config.toml
n_layer = 8
d_model = 160
n_experts = 16
experts_per_token = 1
d_expert = 352
d_shared_expert = 0
activation = "squared_relu"
moe_layers = [0, 2, 4, 6]
router_score = "sigmoid"
normalize_top_k = false
routed_scale = 1.0
balance_loss = 0.00274
balance_bias = false
router_bias = true
init_std_router = 0.00916
lr_router = 0.000675
vocab_size = 2069
norm = "rmsnorm"
norm_eps = 1e-06
tie_embeddings = false
optimizer = "muon"
lr = 0.00161
beta1 = 0.95
batch_tokens = [32768, 65536]
seq_len = 1024
train_tokens = 316100000
steps = 6758
dataset = "wikipedia_en"
Below are experts of layer 2 (counted from 0) of a mixture-of-experts language model. Rows are named router (the router's row for the expert), down (a neuron's output weights, with its number) and show model dimensions 120-159. Each number is 200 + 20 x the weight over its row's rms, rounded and kept within 0 to 999.
Before each expert's rows: "comes before" lists some tokens at least twice as common just after its tokens as in all text. This comes from a sample of Wikipedia text that the model never trained on. Tokens count by the router's weight.

# expert 12
comes before: " the", " a", " his", " an", " be", " been"
router,223,189,220,221,222,184,174,201,220,234,174,192,239,218,213,215,202,193,228,224,194,204,188,192,202,209,201,142,229,213,178,186,220,205,216,183,216,206,184,206
down106,213,198,187,191,216,171,191,207,184,188,234,199,189,183,206,231,189,217,174,244,186,198,199,182,217,154,178,195,176,185,215,179,185,207,160,194,189,231,217,178
down107,232,227,171,215,200,176,189,181,222,212,195,195,206,225,190,193,218,192,199,184,194,199,184,211,185,156,200,190,183,223,205,187,197,183,192,189,186,185,210,201
down108,201,192,252,182,190,211,191,220,213,252,206,193,183,228,198,213,202,188,205,192,236,194,192,206,184,228,176,146,167,199,210,213,202,165,193,191,178,221,248,209
down109,230,217,181,180,209,185,228,250,223,209,208,198,173,196,213,165,219,246,185,180,186,196,189,161,189,188,186,204,215,189,191,194,170,204,201,199,173,219,160,200
down110,197,240,186,188,194,245,192,204,186,200,224,177,212,189,195,202,199,196,159,238,212,213,210,199,242,216,212,185,191,211,214,237,206,210,196,232,213,197,209,198
down111,195,258,219,195,205,177,190,223,186,176,237,157,205,204,208,214,195,195,201,198,210,230,197,206,182,223,181,187,185,207,191,225,190,187,195,198,203,188,211,204
down112,190,170,207,182,253,192,197,196,187,178,169,210,201,195,190,179,233,190,203,204,226,217,185,152,190,180,204,200,173,216,186,176,169,184,145,198,151,165,193,199
down113,185,193,189,190,217,209,188,241,191,190,211,203,221,158,184,228,264,218,192,177,197,177,199,189,148,215,186,200,197,204,213,178,168,194,189,195,193,206,219,182
down114,202,230,186,185,210,188,144,195,201,220,204,172,199,204,190,195,197,190,215,184,164,208,203,189,172,233,214,237,191,201,196,169,220,190,183,179,168,207,202,235
down115,212,200,176,184,197,179,231,235,209,200,223,211,165,152,220,223,216,179,206,170,143,196,213,204,196,193,214,192,164,177,208,194,217,197,197,208,209,215,197,190
down116,200,182,236,167,194,193,213,197,176,228,181,229,228,199,213,169,159,222,195,217,204,221,218,191,180,224,179,175,239,171,215,219,212,189,204,207,171,177,219,195
down117,202,177,222,160,204,200,179,190,228,205,180,154,225,175,194,185,258,190,156,172,237,222,199,224,221,171,198,198,168,217,175,203,222,193,190,180,182,223,185,176
down118,231,226,214,206,215,211,175,209,205,234,245,211,237,196,211,174,210,177,176,190,222,201,188,217,165,197,195,192,202,196,223,189,194,202,188,191,191,186,225,189
down119,176,185,211,211,217,210,209,219,178,189,231,193,185,178,211,215,237,184,222,215,213,206,207,204,183,180,193,211,205,190,245,197,193,204,184,226,168,172,191,216
down120,198,194,184,183,205,217,195,220,206,214,191,197,212,147,225,207,211,198,193,205,215,210,194,208,212,214,208,208,197,202,208,189,190,230,177,199,180,184,215,225
down121,184,203,217,198,198,187,190,201,170,220,211,212,190,199,204,200,179,224,194,173,183,214,218,202,250,219,178,189,217,225,223,208,169,194,205,205,238,209,214,169
down122,226,196,188,180,215,203,213,218,210,201,194,167,182,213,190,204,198,221,190,205,218,243,208,192,192,202,209,199,219,210,178,184,160,220,191,188,199,182,201,182
down123,215,189,160,207,200,183,196,193,190,186,197,207,182,203,205,219,202,193,189,173,193,143,233,164,235,205,172,225,174,168,190,205,211,167,203,215,192,236,231,180
down124,195,216,213,201,232,199,180,190,223,209,191,194,193,208,224,195,210,182,159,245,180,222,209,215,198,188,216,149,191,247,245,195,180,226,222,195,213,231,200,211
down125,202,219,223,238,201,179,202,211,221,216,231,172,188,175,189,194,206,208,170,194,178,197,201,194,199,167,189,188,208,222,194,217,188,191,198,225,198,206,232,178
down126,180,212,198,192,200,200,197,200,167,179,203,200,198,182,199,203,201,227,219,205,165,218,205,214,176,221,202,208,232,188,217,219,217,176,179,198,200,229,169,185
down127,207,157,176,186,172,204,232,214,202,227,205,191,197,197,207,178,201,196,207,215,199,184,168,198,219,204,214,232,177,182,203,185,220,221,210,213,209,212,209,205
down128,219,206,182,213,190,200,161,207,211,216,193,214,199,159,234,215,189,213,229,196,190,192,212,188,244,192,218,187,206,177,210,183,203,221,189,237,194,227,185,216
down129,169,198,212,176,209,169,203,219,191,226,214,242,204,205,256,213,200,195,168,183,225,232,205,208,186,198,179,164,173,174,192,162,241,200,227,159,178,178,194,200
down130,222,157,215,196,225,221,203,247,223,238,185,173,211,194,202,169,230,182,192,206,183,214,203,205,209,200,208,198,200,158,178,203,163,181,179,194,217,203,180,183
down131,201,190,208,221,137,203,178,198,233,202,235,211,213,203,203,192,181,198,209,220,178,231,205,178,204,213,202,162,226,213,211,215,171,194,178,200,190,222,201,172
down132,209,201,186,206,192,209,199,232,207,226,218,172,191,222,211,157,215,221,224,198,195,220,164,228,236,234,203,188,203,196,181,213,187,223,223,150,237,241,221,228
down133,187,183,159,173,176,210,204,182,215,218,192,209,194,203,189,206,208,178,183,194,202,193,191,206,187,189,163,198,154,189,158,171,169,210,166,230,213,224,199,211
down134,176,168,225,183,205,184,208,207,200,173,193,178,220,163,194,194,205,221,220,201,217,190,205,189,217,227,176,202,217,211,185,208,207,222,199,210,192,209,184,174
down135,205,192,201,216,201,198,180,172,184,226,202,201,230,218,179,189,233,189,193,231,183,207,183,195,210,193,209,188,151,193,161,198,180,181,185,213,230,156,171,211
down136,204,197,184,230,198,227,189,248,187,176,181,180,223,223,173,158,202,213,201,196,145,189,209,202,189,202,206,233,198,188,174,191,199,202,206,207,215,224,222,171
down137,186,200,171,220,233,187,214,173,243,200,201,202,223,197,183,215,206,195,204,190,226,219,198,194,194,217,212,210,185,183,234,198,174,196,200,182,213,197,187,217
down138,181,213,231,215,194,181,194,235,184,201,177,234,213,197,216,195,204,219,203,218,188,203,228,222,183,208,233,241,209,211,191,172,191,217,198,144,186,194,190,162
down139,179,164,197,215,183,202,187,220,191,181,183,172,216,195,197,193,193,223,225,210,235,200,177,209,199,205,198,223,207,206,175,207,194,202,170,180,224,149,222,189
down140,204,160,195,158,175,230,196,215,191,213,213,181,204,170,225,184,227,220,196,183,211,246,223,231,208,191,228,203,181,181,150,218,204,225,192,205,228,195,191,226
down141,161,164,199,191,225,198,222,227,230,205,197,175,216,209,237,224,183,236,219,167,175,185,215,201,209,188,198,218,222,195,192,207,167,177,209,200,197,193,181,212
down142,186,179,186,193,192,212,231,200,190,242,235,176,204,229,210,201,209,182,203,209,223,162,203,194,200,189,219,204,197,205,199,199,193,210,206,225,205,202,173,235
down143,174,223,150,180,259,230,194,227,206,185,181,165,218,187,191,200,190,179,191,197,190,195,187,204,197,184,212,233,184,206,197,163,195,213,192,196,220,186,184,192
down144,206,197,189,183,185,206,216,198,202,191,191,211,209,186,184,192,189,180,207,193,223,241,209,198,169,154,188,126,175,236,180,173,187,184,233,174,206,204,196,204
down145,217,213,190,219,143,198,215,195,215,197,230,173,197,227,192,224,171,220,198,203,177,194,218,204,201,184,200,220,227,231,232,200,213,211,199,177,182,202,191,200

# expert 14
comes before: " ", " S", " D", " N", " M", " L"
router,202,257,196,186,205,200,169,199,221,227,226,183,234,188,204,203,187,166,215,202,188,185,187,197,194,212,173,205,211,198,211,204,221,196,229,188,206,185,188,195
down98,193,175,185,207,222,220,214,195,218,233,227,172,166,226,226,170,222,201,235,144,198,210,175,206,177,175,198,159,195,188,200,218,201,223,181,174,186,187,196,206
down99,171,210,188,178,200,181,173,209,209,227,195,209,210,212,195,222,197,219,230,195,181,182,216,205,170,227,158,216,214,184,189,240,233,208,192,174,220,194,189,211
down100,196,193,175,187,211,181,223,192,218,181,229,218,206,209,249,195,198,249,194,175,225,219,200,209,226,188,174,196,204,199,222,181,216,210,167,223,208,207,221,207
down101,225,231,180,202,214,208,174,182,221,216,141,180,214,182,196,189,183,207,189,194,214,234,180,195,172,205,224,228,196,148,170,206,210,231,204,168,193,202,185,200
down102,170,168,248,212,201,220,223,193,201,168,207,192,228,217,166,191,210,181,228,159,171,236,205,181,178,210,225,179,214,200,216,203,166,197,188,210,200,217,188,209
down103,171,198,229,215,206,226,254,177,182,219,178,233,187,249,190,165,208,191,189,183,221,210,205,212,222,188,182,211,216,227,199,175,208,207,192,174,200,206,182,184
down104,208,201,192,214,198,227,201,208,188,196,218,193,209,215,214,181,214,200,196,225,188,196,200,203,162,202,196,200,164,217,180,158,214,154,190,171,162,189,196,232
down105,201,213,199,191,223,208,220,216,211,210,203,227,204,221,215,209,226,198,227,203,191,200,156,189,209,169,181,187,229,212,199,212,218,184,194,219,161,192,196,219
down106,191,218,196,193,195,220,221,242,185,229,192,199,176,208,208,196,225,207,158,225,201,223,219,190,199,201,239,211,209,228,201,182,179,219,188,204,210,208,227,217
down107,204,207,221,159,208,198,205,180,204,184,177,204,187,202,197,195,198,204,212,217,180,186,200,191,178,175,199,204,220,194,212,202,176,218,215,169,160,237,175,201
down108,214,212,184,189,212,192,199,216,179,176,215,219,212,203,226,218,203,178,157,187,201,176,210,213,207,206,181,207,194,194,185,235,228,198,193,199,218,210,185,198
down109,168,197,210,204,225,229,214,181,191,205,164,185,180,190,225,229,206,214,221,216,182,196,195,243,201,181,155,257,209,187,204,210,172,185,175,195,207,174,176,223
down110,172,180,187,228,205,196,237,202,186,164,243,154,188,159,161,209,236,203,177,155,196,170,190,210,175,186,166,213,202,200,187,234,216,182,166,208,189,215,223,195
down111,210,160,231,167,222,188,218,197,199,180,220,174,214,220,195,191,209,184,219,179,182,204,194,206,196,197,192,205,205,207,189,210,191,223,191,212,201,172,213,207
down112,218,207,157,234,229,224,192,187,219,178,178,216,189,208,241,181,189,222,229,187,225,177,149,208,203,170,220,192,178,198,212,164,167,222,215,202,211,173,190,163
down113,204,200,209,201,190,197,220,180,193,190,172,174,202,220,180,212,195,186,205,218,173,208,230,207,188,179,172,218,198,194,215,230,223,184,205,198,169,184,182,158
down114,192,214,198,189,190,182,178,221,177,204,194,229,198,209,175,204,216,188,161,200,177,198,199,174,199,238,202,226,204,199,224,183,183,205,201,155,192,195,241,185
down115,186,169,200,186,200,217,238,172,214,210,218,200,200,184,199,210,219,200,192,229,216,175,197,210,238,236,220,188,171,207,230,189,230,197,224,240,179,200,205,253
down116,210,199,171,193,196,198,211,222,186,179,179,184,185,217,190,216,205,204,226,181,203,193,205,221,203,231,198,227,153,204,199,173,196,202,197,211,180,216,188,225
down117,211,186,170,214,172,216,201,162,197,163,223,204,161,205,144,182,229,203,227,209,192,178,200,218,185,184,171,200,214,196,197,204,187,198,164,185,177,241,169,194
down118,229,211,162,196,206,185,223,199,203,165,189,180,180,198,200,186,200,210,208,209,191,160,207,148,205,187,211,209,203,212,180,175,220,188,186,199,188,219,235,254
down119,207,216,179,204,193,230,214,181,183,219,204,205,205,226,207,182,239,219,194,192,236,183,206,186,194,202,185,173,229,212,210,219,181,186,198,209,193,200,187,180
down120,177,184,224,227,168,177,197,210,202,209,202,198,200,230,214,218,205,182,213,202,173,228,190,193,207,220,228,204,204,214,215,180,188,187,186,210,225,209,193,207
down121,206,215,210,198,190,203,233,190,195,231,203,208,191,212,183,198,228,216,222,180,199,184,236,196,221,221,191,203,179,186,203,209,171,197,180,180,185,229,187,191
down122,188,224,214,185,203,193,177,225,223,214,205,202,244,161,228,161,190,219,221,221,210,198,175,185,207,202,229,219,193,214,184,194,189,209,180,239,190,217,221,171
down123,197,216,215,188,200,207,204,234,169,182,214,180,187,208,203,198,214,186,162,219,199,161,203,223,211,185,220,216,211,196,206,196,228,178,181,171,209,198,209,200
down124,174,206,205,209,191,195,183,199,211,159,193,186,175,220,214,197,192,231,192,179,235,231,194,194,212,237,159,201,189,176,211,208,217,195,195,159,178,189,200,212
down125,232,201,180,204,241,204,198,226,177,205,202,185,211,185,210,204,199,191,195,188,159,201,208,192,195,159,201,196,215,222,148,243,204,213,214,197,195,180,188,240
down126,200,204,189,226,184,169,205,160,178,218,229,199,221,186,183,212,188,208,179,157,151,177,211,160,177,170,205,200,214,163,213,196,199,215,202,207,205,195,198,195
down127,213,218,210,209,155,219,219,218,190,199,207,193,196,204,204,166,188,232,209,190,202,219,193,229,208,190,165,176,206,203,256,213,208,207,203,199,240,175,184,169
down128,190,208,199,199,191,217,198,200,175,216,195,163,203,208,199,227,201,226,204,186,179,187,201,167,194,178,170,189,218,192,221,188,245,179,202,179,201,214,194,122
down129,223,182,208,184,205,191,166,216,173,175,212,180,202,209,197,226,230,174,210,205,195,210,199,182,177,152,184,225,190,211,165,197,203,220,168,219,163,168,186,231
down130,198,200,222,195,220,183,185,182,214,207,204,218,205,192,227,212,223,197,180,200,161,216,199,212,203,190,177,212,191,227,161,213,171,177,176,185,158,177,171,242
down131,213,174,219,233,213,163,178,199,185,170,208,200,197,184,217,215,158,209,180,231,194,221,203,156,231,196,183,194,182,214,234,182,235,213,198,209,232,196,177,203
down132,209,201,185,216,214,216,228,164,201,194,201,219,193,164,195,183,200,190,201,176,197,192,200,241,221,182,188,223,214,173,225,176,194,220,184,163,170,168,182,166
down133,176,186,204,171,184,213,242,213,217,209,190,237,226,195,224,212,193,209,192,222,194,191,176,180,203,221,198,229,202,214,192,200,185,215,232,197,181,196,174,203
down134,215,154,211,197,172,197,185,191,211,207,203,196,177,162,178,218,187,185,175,225,196,222,237,211,208,191,215,191,197,166,213,186,218,226,176,217,245,195,264,229
down135,204,208,207,184,206,195,200,212,151,216,242,180,176,167,223,221,218,188,206,213,204,221,218,202,196,254,188,175,205,202,221,184,228,207,193,198,209,223,219,195
down136,194,236,195,217,226,178,219,223,217,201,178,158,203,213,200,203,207,186,205,210,180,207,188,199,177,178,180,210,204,208,210,176,233,175,239,190,217,226,209,176
down137,180,214,173,169,218,199,207,225,218,192,193,172,217,201,206,224,215,201,223,182,186,202,192,199,216,179,180,207,178,201,208,175,177,233,185,207,225,194,205,166

# expert 6
comes before: " |", ".", " The", " |\n", "%", ";"
router,202,213,172,207,187,165,215,198,226,201,152,213,218,202,195,199,186,189,216,207,199,158,193,196,202,209,188,152,175,229,225,225,204,231,233,191,193,164,193,222
down98,207,155,227,216,244,202,217,204,183,240,166,221,192,165,167,217,206,210,201,182,181,179,171,210,188,193,206,208,203,218,228,201,183,185,201,237,186,207,216,236
down99,215,171,198,249,202,223,175,217,197,176,172,161,186,191,190,199,205,205,198,211,216,179,236,174,156,229,206,211,198,209,154,179,196,199,167,217,170,174,187,232
down100,186,177,182,195,197,191,215,218,171,213,215,210,189,201,204,188,180,220,178,191,184,227,207,223,185,191,224,187,202,138,221,205,210,170,208,169,213,183,201,188
down101,207,224,210,213,197,221,226,183,210,166,161,193,223,214,210,202,199,195,226,228,190,200,189,199,180,201,199,215,224,194,196,209,176,179,193,184,182,170,222,201
down102,178,186,209,215,191,198,222,240,200,163,215,183,176,187,174,178,252,221,202,205,220,192,199,188,215,163,222,184,207,201,229,196,209,189,208,198,212,218,219,173
down103,196,215,227,199,197,233,207,192,204,204,201,221,201,206,190,176,170,153,206,184,212,186,166,225,203,182,196,210,227,182,183,190,212,207,205,168,181,182,214,189
down104,220,235,193,186,202,166,189,165,180,167,200,199,200,239,191,169,244,207,211,188,203,187,161,166,232,222,196,159,207,172,181,200,220,211,200,210,179,220,216,188
down105,228,222,214,220,193,174,165,170,220,191,229,215,197,209,172,191,215,186,186,225,194,226,209,205,205,179,211,161,157,154,186,203,199,210,180,165,217,159,163,222
down106,210,215,196,209,175,211,151,207,199,211,199,165,219,183,176,210,222,178,177,218,199,162,184,209,218,169,172,213,232,228,234,191,185,234,200,155,192,217,199,208
down107,207,221,167,198,202,196,189,196,226,181,217,212,196,183,222,173,226,227,206,189,210,215,218,184,176,208,192,194,228,230,211,246,241,172,187,192,202,220,190,196
down108,196,150,206,177,192,228,196,199,212,213,185,208,195,232,222,206,201,184,219,204,208,198,233,208,189,210,154,192,160,194,202,202,204,230,192,205,185,201,209,198
down109,209,216,195,226,199,219,195,187,230,214,220,202,234,203,219,188,222,186,195,205,195,162,199,176,256,207,211,203,214,202,188,200,202,171,201,197,191,203,182,222
down110,230,231,170,174,188,189,181,189,211,188,227,183,214,237,221,184,202,244,212,223,230,230,204,183,214,196,191,215,183,211,181,220,188,192,167,231,206,188,180,187
down111,181,213,191,189,174,182,233,188,187,196,221,205,189,215,196,202,192,232,197,223,190,201,211,239,163,184,191,195,222,208,173,167,179,169,217,160,207,170,187,233
down112,179,209,191,182,208,180,189,210,188,180,256,209,216,228,219,203,198,203,220,182,230,206,197,189,171,209,200,228,184,186,216,175,196,189,210,178,164,200,181,202
down113,201,192,201,242,197,201,190,188,218,146,186,176,196,199,199,227,200,222,225,239,182,214,192,193,193,222,238,226,228,156,208,216,221,216,172,223,185,181,204,211
down114,208,205,164,198,190,204,235,217,205,153,207,223,184,178,191,182,190,188,204,175,210,219,194,177,179,162,224,191,169,228,192,189,196,207,201,189,206,169,152,202
down115,201,178,224,193,217,189,200,223,231,217,237,210,179,183,199,235,219,234,203,184,198,207,198,222,204,181,222,183,194,174,158,217,218,199,188,209,173,217,193,179
down116,210,239,223,189,215,189,214,189,187,206,235,192,195,171,218,194,186,172,212,198,219,182,201,232,171,182,186,186,208,204,200,174,221,194,219,216,211,187,216,206
down117,157,226,208,216,187,196,180,205,195,196,186,209,178,177,182,222,211,225,183,167,180,183,211,216,163,158,218,254,182,203,184,181,191,192,202,222,195,198,158,212
down118,193,199,179,206,233,190,198,203,222,200,207,174,238,225,229,198,202,207,175,169,217,246,210,209,222,190,208,244,213,211,205,224,164,209,221,185,197,223,182,157
down119,237,170,188,203,183,192,227,189,222,186,201,208,216,196,212,213,216,214,211,202,181,231,170,193,223,188,231,197,175,225,222,202,210,202,184,179,206,187,175,197
down120,179,181,215,191,209,190,229,198,194,187,190,203,219,204,227,196,179,194,182,183,194,206,180,216,189,194,216,198,167,192,200,191,195,195,217,202,212,199,178,241
down121,185,206,203,162,189,169,214,176,190,179,245,213,214,234,204,170,192,171,158,189,193,194,205,213,200,220,171,207,228,175,226,198,211,234,167,176,214,197,215,196
down122,218,197,199,205,190,203,171,238,176,216,217,195,170,198,216,206,214,198,188,205,192,198,215,210,203,177,204,219,183,211,182,175,208,197,228,233,190,207,218,199
down123,186,216,220,177,194,188,160,192,228,172,194,237,211,196,196,209,188,207,185,200,181,163,203,177,180,185,216,223,188,227,203,197,158,163,192,188,171,193,191,208
down124,204,196,207,217,238,216,211,204,209,195,216,190,221,190,194,215,218,216,223,173,203,226,162,205,203,190,225,210,231,182,214,194,205,196,182,186,185,182,217,252
down125,219,192,211,176,198,185,195,171,168,199,210,208,218,230,233,227,179,189,206,206,185,206,169,217,217,196,217,194,180,186,212,192,208,197,192,196,199,206,213,233
down126,206,229,194,199,245,142,187,208,185,229,199,171,194,202,203,206,195,191,177,186,190,203,191,241,200,195,170,200,217,196,189,203,171,189,163,177,210,200,229,175
down127,183,183,191,206,177,214,206,174,183,199,209,221,202,193,203,186,205,212,166,168,173,199,199,206,185,190,189,203,244,192,169,202,177,160,202,190,211,212,169,179
down128,226,214,221,205,219,216,204,194,187,182,214,170,208,170,191,208,198,225,186,225,187,171,214,174,209,225,193,225,185,217,208,167,191,192,196,186,170,148,227,226
down129,223,210,197,218,237,210,213,184,206,210,224,170,191,205,187,222,177,219,219,218,222,203,210,219,177,205,192,164,205,195,185,202,221,193,184,219,238,174,201,182
down130,206,180,184,209,177,198,184,193,195,217,189,221,198,175,203,174,204,199,222,173,177,187,207,213,160,208,215,231,190,188,207,223,189,177,212,209,221,232,213,195
down131,198,233,198,200,179,186,206,202,183,225,201,209,194,198,196,219,241,227,197,182,208,197,224,211,187,173,233,201,211,217,206,200,157,159,214,198,227,210,191,230
down132,180,202,192,179,199,195,176,195,204,223,215,209,222,207,176,220,243,222,215,228,206,208,155,201,212,205,218,186,173,187,205,207,189,220,174,161,202,229,203,225
down133,209,168,197,211,174,233,195,230,209,226,198,190,217,223,173,194,204,202,222,186,182,205,212,170,202,211,185,184,196,182,186,173,205,189,177,202,226,223,198,220
down134,206,196,166,171,179,248,234,217,173,202,200,213,175,215,201,194,180,172,203,206,220,180,185,213,209,189,220,175,205,215,231,225,203,219,192,229,212,199,190,176
down135,187,204,166,202,186,170,161,224,241,223,181,186,203,191,184,222,232,171,178,196,144,209,210,192,199,183,166,213,189,208,202,222,180,209,217,191,179,200,169,187
down136,199,216,186,169,173,180,210,186,198,233,189,199,205,193,221,192,206,205,234,176,193,212,205,190,213,224,200,172,174,217,207,239,196,151,200,178,178,222,225,210
down137,209,200,153,189,220,190,196,205,171,211,212,196,187,192,191,202,208,191,194,187,187,181,235,186,194,191,194,213,177,211,182,179,167,195,190,153,190,221,224,203

# expert 1
comes before: " of", ",", " and", " in", ".", ":"
router,205,203,180,199,194,194,186,183,214,183,214,204,216,237,216,205,194,180,205,200,230,159,201,198,206,195,221,192,176,228,201,219,215,191,222,218,245,211,224,176
down106,165,214,209,174,184,228,161,189,216,178,213,201,203,187,213,199,203,193,213,218,189,218,253,228,186,230,217,256,176,209,200,193,184,181,240,211,220,206,201,198
down107,194,218,199,209,224,221,242,195,211,186,220,179,169,200,210,168,167,243,207,208,172,211,200,194,162,180,214,245,224,199,159,227,187,201,182,216,185,195,156,231
down108,187,225,170,212,186,206,193,182,194,150,181,188,195,227,195,198,202,200,242,147,207,232,181,186,215,192,254,219,214,219,205,205,182,193,204,187,184,167,161,190
down109,210,192,197,172,207,186,216,207,231,201,203,169,243,200,173,191,189,160,201,209,187,182,195,208,201,208,245,220,223,199,213,213,208,194,254,198,167,196,212,202
down110,229,172,198,220,217,202,197,200,207,198,201,233,207,195,176,190,187,192,172,209,226,167,191,211,198,244,187,201,225,226,196,225,208,210,178,221,177,171,212,224
down111,197,207,196,185,208,215,202,197,218,155,206,210,221,207,155,182,213,218,217,184,191,190,177,192,193,179,236,216,195,231,197,169,218,218,209,179,172,178,218,190
down112,168,189,219,195,163,220,163,212,197,192,208,201,195,231,208,210,197,206,222,206,253,225,199,183,192,177,196,188,193,155,225,188,173,198,204,213,178,216,193,217
down113,213,205,230,213,218,235,194,231,207,199,190,195,209,209,203,171,204,228,203,183,213,184,222,173,190,179,222,186,198,209,166,202,191,201,174,213,191,197,216,218
down114,223,201,202,157,187,157,227,212,172,215,169,195,189,225,179,188,199,212,206,185,185,225,229,207,187,208,201,193,185,202,160,219,178,175,199,230,156,245,196,221
down115,197,209,212,237,203,207,232,215,218,180,209,223,180,198,174,203,181,219,217,188,198,214,152,210,198,169,203,248,191,198,189,203,221,174,189,154,215,174,196,182
down116,179,215,177,221,227,212,148,195,210,213,218,216,212,210,218,191,189,205,197,190,193,184,199,196,227,234,175,206,241,208,211,187,166,192,177,245,208,173,174,209
down117,174,200,193,200,200,213,216,186,195,182,195,214,208,174,195,188,167,182,207,203,162,231,185,189,232,212,248,169,215,199,253,197,220,196,223,222,221,178,212,188
down118,227,204,196,166,225,183,214,217,208,207,198,208,190,228,199,223,209,233,185,186,190,186,194,203,178,202,194,227,226,227,189,170,200,239,218,237,193,202,152,195
down119,194,196,190,173,213,227,220,181,202,194,164,200,175,177,156,195,194,207,160,211,207,227,211,189,189,242,187,225,177,196,210,178,185,201,202,179,190,240,210,199
down120,198,209,207,214,192,222,193,192,215,235,173,206,227,217,244,204,198,197,210,192,186,193,232,187,159,225,191,144,198,223,241,220,176,191,214,199,196,189,173,223
down121,191,227,197,213,193,220,186,178,227,200,214,195,214,186,235,197,181,208,229,210,186,192,200,196,202,203,187,166,174,173,177,206,159,168,214,210,203,221,213,192
down122,171,183,185,209,188,188,198,193,195,223,175,210,232,183,221,211,216,240,193,186,208,222,196,193,191,210,216,205,201,182,197,161,162,199,223,212,201,194,177,196
down123,219,216,198,238,202,213,238,230,217,227,196,197,195,191,147,193,188,215,165,194,194,229,217,152,190,219,178,234,192,174,197,224,168,223,177,236,192,215,208,213
down124,215,207,169,204,201,175,240,182,177,214,200,185,179,216,236,193,199,178,186,226,186,216,176,192,202,188,205,211,197,232,200,153,179,238,198,159,239,244,206,241
down125,173,165,185,188,182,220,209,204,223,215,175,205,171,190,204,198,179,204,205,170,225,241,210,210,194,188,205,194,209,222,200,214,229,193,217,246,149,188,203,190
down126,191,168,215,198,203,203,186,219,174,185,198,196,180,202,209,227,184,193,200,234,216,206,224,193,215,172,184,162,197,208,241,202,160,201,187,191,227,233,213,186
down127,210,199,184,205,201,178,199,177,230,206,237,183,195,180,190,197,193,195,197,223,188,205,232,202,222,219,232,211,195,191,202,201,213,204,202,216,203,173,176,202
down128,166,214,202,205,192,195,208,186,158,214,217,212,247,188,188,174,204,241,184,190,195,182,209,220,209,179,241,209,200,194,238,222,167,227,214,160,199,209,211,166
down129,188,201,179,178,227,201,179,198,176,178,170,191,212,198,216,213,154,229,221,208,203,178,187,203,214,171,195,203,237,223,203,185,191,202,185,218,211,181,203,200
down130,150,172,193,210,167,224,209,179,185,200,227,213,242,199,183,193,189,179,195,210,198,204,253,201,185,263,202,208,181,182,168,222,203,185,206,171,225,240,174,212
down131,194,217,194,193,189,206,188,232,199,179,223,196,186,202,170,181,229,194,192,169,183,223,237,179,227,182,192,186,218,156,203,186,206,205,181,164,171,201,195,207
down132,201,181,229,239,190,186,220,224,190,176,222,207,191,221,186,178,207,207,207,220,186,234,228,201,184,202,167,206,208,166,199,183,185,228,202,223,208,174,214,172
down133,215,209,225,211,218,212,187,201,199,163,194,176,203,217,120,197,168,203,200,188,206,167,204,246,190,240,201,209,218,226,208,220,195,209,196,227,191,230,223,206
down134,198,177,205,181,192,186,225,208,162,192,195,196,192,183,206,194,159,221,193,231,163,219,194,171,206,181,187,201,198,179,232,191,181,229,236,185,172,251,182,154
down135,192,188,237,154,200,215,203,189,184,173,213,178,194,199,216,170,208,190,190,196,221,209,224,151,174,208,210,239,204,243,187,231,209,189,195,224,176,195,202,169
down136,184,197,206,193,224,176,220,217,190,220,177,232,224,180,196,227,213,176,204,203,192,206,196,189,214,212,181,172,211,217,169,173,211,208,181,184,186,210,214,236
down137,188,211,199,220,168,168,185,189,205,201,225,186,180,188,170,191,184,171,191,190,199,183,193,197,187,229,155,201,208,175,204,209,220,230,171,214,167,165,161,192
down138,163,207,213,211,163,209,190,194,204,225,234,206,203,248,213,188,205,204,201,190,198,211,217,187,227,190,172,182,200,197,174,189,180,202,184,201,206,199,160,191
down139,209,200,180,217,196,192,224,195,216,196,234,174,189,228,179,179,175,203,200,186,205,196,179,224,226,206,200,197,211,204,214,199,160,206,206,207,182,209,186,163
down140,197,186,174,197,196,199,209,231,187,224,186,200,212,232,199,193,233,205,175,241,212,210,209,206,193,217,193,163,207,208,184,179,176,193,192,176,193,180,181,223
down141,214,216,187,206,213,204,225,214,210,210,209,222,214,207,173,192,208,200,197,213,194,185,190,173,196,175,186,181,182,176,201,195,163,192,202,147,200,168,224,211
down142,238,219,208,194,189,196,224,218,189,208,211,208,199,173,188,207,193,191,207,203,175,144,149,214,189,164,190,232,197,194,196,215,245,183,206,216,168,230,211,202
down143,207,190,234,190,166,217,226,215,232,207,222,193,216,187,190,220,217,170,170,214,185,213,185,212,193,234,201,177,219,176,170,223,169,185,196,172,219,197,209,207
down144,226,194,195,194,240,195,173,170,217,202,221,193,197,196,170,224,245,215,182,210,217,226,198,205,218,223,192,197,169,188,205,205,228,190,187,226,210,174,190,179
down145,192,220,181,183,252,201,177,227,205,210,207,215,172,212,256,223,168,208,204,200,227,207,135,221,200,201,230,224,176,203,191,204,188,212,220,196,201,206,200,204